Below are experts of layer 4 (counted from 0) of a mixture-of-experts language model. Rows are named router (the router's row for the expert), up (a neuron's input weights, with its number) and show model dimensions 0-159. Each number is 200 + 30 x the weight over its row's rms, rounded and kept within 0 to 999.
Before each expert's rows: a language model's description of what the expert responds to. This comes from a sample of Wikipedia text that the model never trained on.

# expert 0
It responds to: Pronouns and name fragments
router,178,204,200,243,239,197,177,200,214,227,163,197,167,216,232,206,220,169,173,123,197,185,143,166,173,129,237,218,172,234,158,250,220,232,189,131,189,225,191,218,262,187,170,198,230,198,141,212,206,205,205,153,198,245,204,188,187,238,244,187,178,209,195,192,226,163,158,235,168,183,177,209,226,198,137,201,211,230,197,209,222,218,201,190,154,160,195,195,189,190,250,169,200,153,190,216,206,237,206,163,190,211,177,237,172,145,223,197,256,258,166,197,221,209,167,187,240,148,162,222,186,183,243,199,201,173,221,241,251,140,229,189,188,212,142,192,226,257,168,205,215,197,181,216,219,201,220,163,217,195,214,278,216,252,192,147,170,210,154,183
up0,154,221,221,203,156,212,186,194,235,228,172,231,196,219,173,173,150,199,180,223,185,171,159,261,192,188,225,112,212,199,209,168,220,200,149,210,207,227,171,177,238,133,184,212,247,224,187,257,223,201,185,186,159,203,199,197,231,200,150,217,132,239,197,217,244,222,222,125,229,178,225,187,183,194,153,235,235,169,192,132,158,211,138,191,227,171,217,180,214,200,171,197,166,204,231,199,253,197,218,156,154,213,189,204,211,186,185,168,206,256,198,166,209,246,226,205,214,209,223,142,212,210,172,161,207,182,236,231,216,161,191,149,257,193,200,136,163,233,189,146,199,209,189,210,218,187,205,181,179,199,192,194,227,235,140,194,202,209,203,198
up1,210,257,203,223,219,239,236,148,126,204,230,231,218,186,193,232,177,197,205,201,179,185,183,206,136,138,183,176,120,228,189,227,211,182,166,201,190,138,168,159,241,199,200,237,239,199,177,240,204,161,194,169,221,270,212,217,213,171,202,176,195,197,188,163,209,179,214,148,200,199,152,190,195,132,149,158,219,189,224,219,276,199,238,207,149,158,175,222,188,186,222,185,168,177,218,194,257,220,207,229,159,207,192,169,176,166,229,194,224,202,193,178,252,187,176,206,186,194,199,243,211,200,218,148,220,200,206,241,195,177,172,192,193,237,218,225,193,159,237,263,230,183,146,207,208,149,223,138,235,245,204,166,200,189,154,146,255,172,245,180
up2,178,193,216,226,161,183,228,170,190,207,207,236,228,165,246,236,218,210,221,193,177,197,171,240,183,204,201,170,182,170,220,183,201,241,264,229,205,192,190,180,211,188,214,212,203,151,203,146,160,185,182,157,184,237,220,220,180,208,234,172,221,203,251,164,150,199,182,217,177,156,138,207,199,162,211,215,174,178,150,216,230,238,206,170,209,203,161,198,176,223,163,226,173,177,223,231,181,227,220,245,170,203,225,192,215,172,235,189,130,202,236,128,201,166,214,186,164,173,189,248,207,170,197,195,219,216,181,207,225,196,175,193,210,209,194,274,202,209,233,204,269,196,234,200,207,244,207,195,224,226,201,253,246,169,135,260,169,184,184,214
up3,203,236,212,265,182,232,174,160,218,160,197,184,194,134,164,168,181,154,174,221,222,204,244,156,171,140,234,215,147,171,241,189,192,221,181,184,165,197,246,214,218,200,174,219,200,199,147,259,190,207,203,186,204,203,172,210,163,221,216,157,188,204,230,206,163,175,140,229,172,151,182,234,260,237,208,183,165,175,212,235,186,215,170,250,160,213,197,220,215,231,223,148,247,213,179,268,203,217,194,162,227,189,250,230,229,179,233,178,154,221,235,202,153,199,171,203,208,226,143,194,149,221,226,185,241,158,224,215,143,187,195,209,241,191,169,183,264,159,228,177,189,199,168,218,207,148,227,188,221,195,228,203,182,214,151,159,207,234,199,148
up4,184,201,217,228,152,193,183,153,203,228,136,202,154,174,159,181,168,150,167,228,219,181,206,138,177,190,244,198,201,212,185,177,213,189,210,165,214,168,184,191,185,241,165,165,191,187,198,245,182,197,190,201,231,166,262,178,186,180,272,171,221,263,221,181,147,196,214,245,203,190,220,192,208,226,240,206,229,222,266,229,215,207,203,170,199,205,198,203,257,199,192,207,183,195,191,247,217,198,190,217,147,250,137,225,252,212,190,195,252,176,179,233,163,214,189,207,201,243,208,185,217,203,243,233,178,153,229,190,206,141,149,213,159,199,229,181,167,223,215,175,141,236,185,178,201,242,156,199,268,190,192,117,197,161,192,222,175,170,245,197
up5,226,231,191,214,157,183,245,175,216,170,166,193,192,165,211,222,207,195,191,225,253,196,269,151,227,193,159,203,251,144,212,208,209,231,272,189,152,207,249,251,200,216,174,204,178,193,168,151,155,222,145,210,246,205,204,190,176,226,213,201,202,232,217,139,177,182,180,202,221,195,159,216,184,191,210,190,224,166,199,186,170,163,205,154,236,139,199,181,225,181,241,184,166,236,220,177,180,160,199,150,203,224,146,218,194,240,161,207,193,197,220,235,191,235,185,197,208,163,202,186,208,220,128,221,206,199,157,201,241,190,211,200,281,235,153,209,217,230,181,203,182,166,207,191,266,126,199,143,176,193,213,191,180,235,225,257,184,212,162,231
up6,223,187,177,237,197,198,227,252,234,238,219,230,139,158,238,203,187,192,182,226,214,171,185,235,206,230,215,261,157,224,174,258,251,196,192,227,228,222,247,167,197,179,159,196,180,159,208,162,203,174,207,201,231,235,192,216,157,212,193,220,210,130,182,190,221,180,201,249,179,222,207,224,192,232,161,179,250,193,259,264,206,169,133,190,239,172,215,233,185,171,199,183,171,221,196,183,129,237,203,224,240,166,211,216,194,160,208,213,208,180,143,176,205,187,249,179,211,206,192,207,195,220,196,184,143,172,203,205,237,198,257,193,197,201,171,187,188,153,184,184,207,204,219,233,178,207,205,226,151,137,222,205,212,222,171,157,174,218,134,172
up7,269,207,235,206,151,194,248,155,192,232,188,222,217,126,221,239,182,215,195,195,168,230,221,194,183,157,247,288,172,134,169,260,183,223,151,225,192,195,268,244,218,209,192,237,229,143,187,230,225,206,186,208,203,187,206,208,198,200,214,206,205,143,201,210,227,189,204,177,261,180,202,254,197,170,216,217,198,183,200,188,182,190,168,192,160,180,164,155,152,200,189,190,187,154,161,211,134,187,236,181,238,219,230,188,193,137,200,158,186,253,141,153,226,243,178,196,240,198,208,206,165,152,174,203,195,209,158,182,226,180,220,162,240,193,193,174,244,176,189,179,195,217,223,225,181,184,221,173,224,201,177,229,183,164,178,213,203,197,242,200
up8,209,209,261,226,211,188,215,211,267,226,157,191,193,189,265,209,160,183,223,184,210,217,155,158,176,231,221,207,170,177,151,212,191,258,257,220,225,185,208,192,206,198,209,226,151,149,153,243,204,156,163,207,218,192,159,217,236,176,157,236,167,122,230,226,219,184,217,186,220,215,209,239,198,217,161,202,245,207,192,168,225,179,258,175,231,199,139,164,172,189,206,192,175,189,134,231,184,162,179,164,281,227,221,219,231,204,175,186,259,203,209,154,193,181,141,192,218,173,200,203,200,149,208,240,204,180,249,220,192,152,177,213,182,221,186,234,227,236,206,185,209,213,216,165,212,178,193,241,251,251,176,207,235,236,175,134,235,197,168,171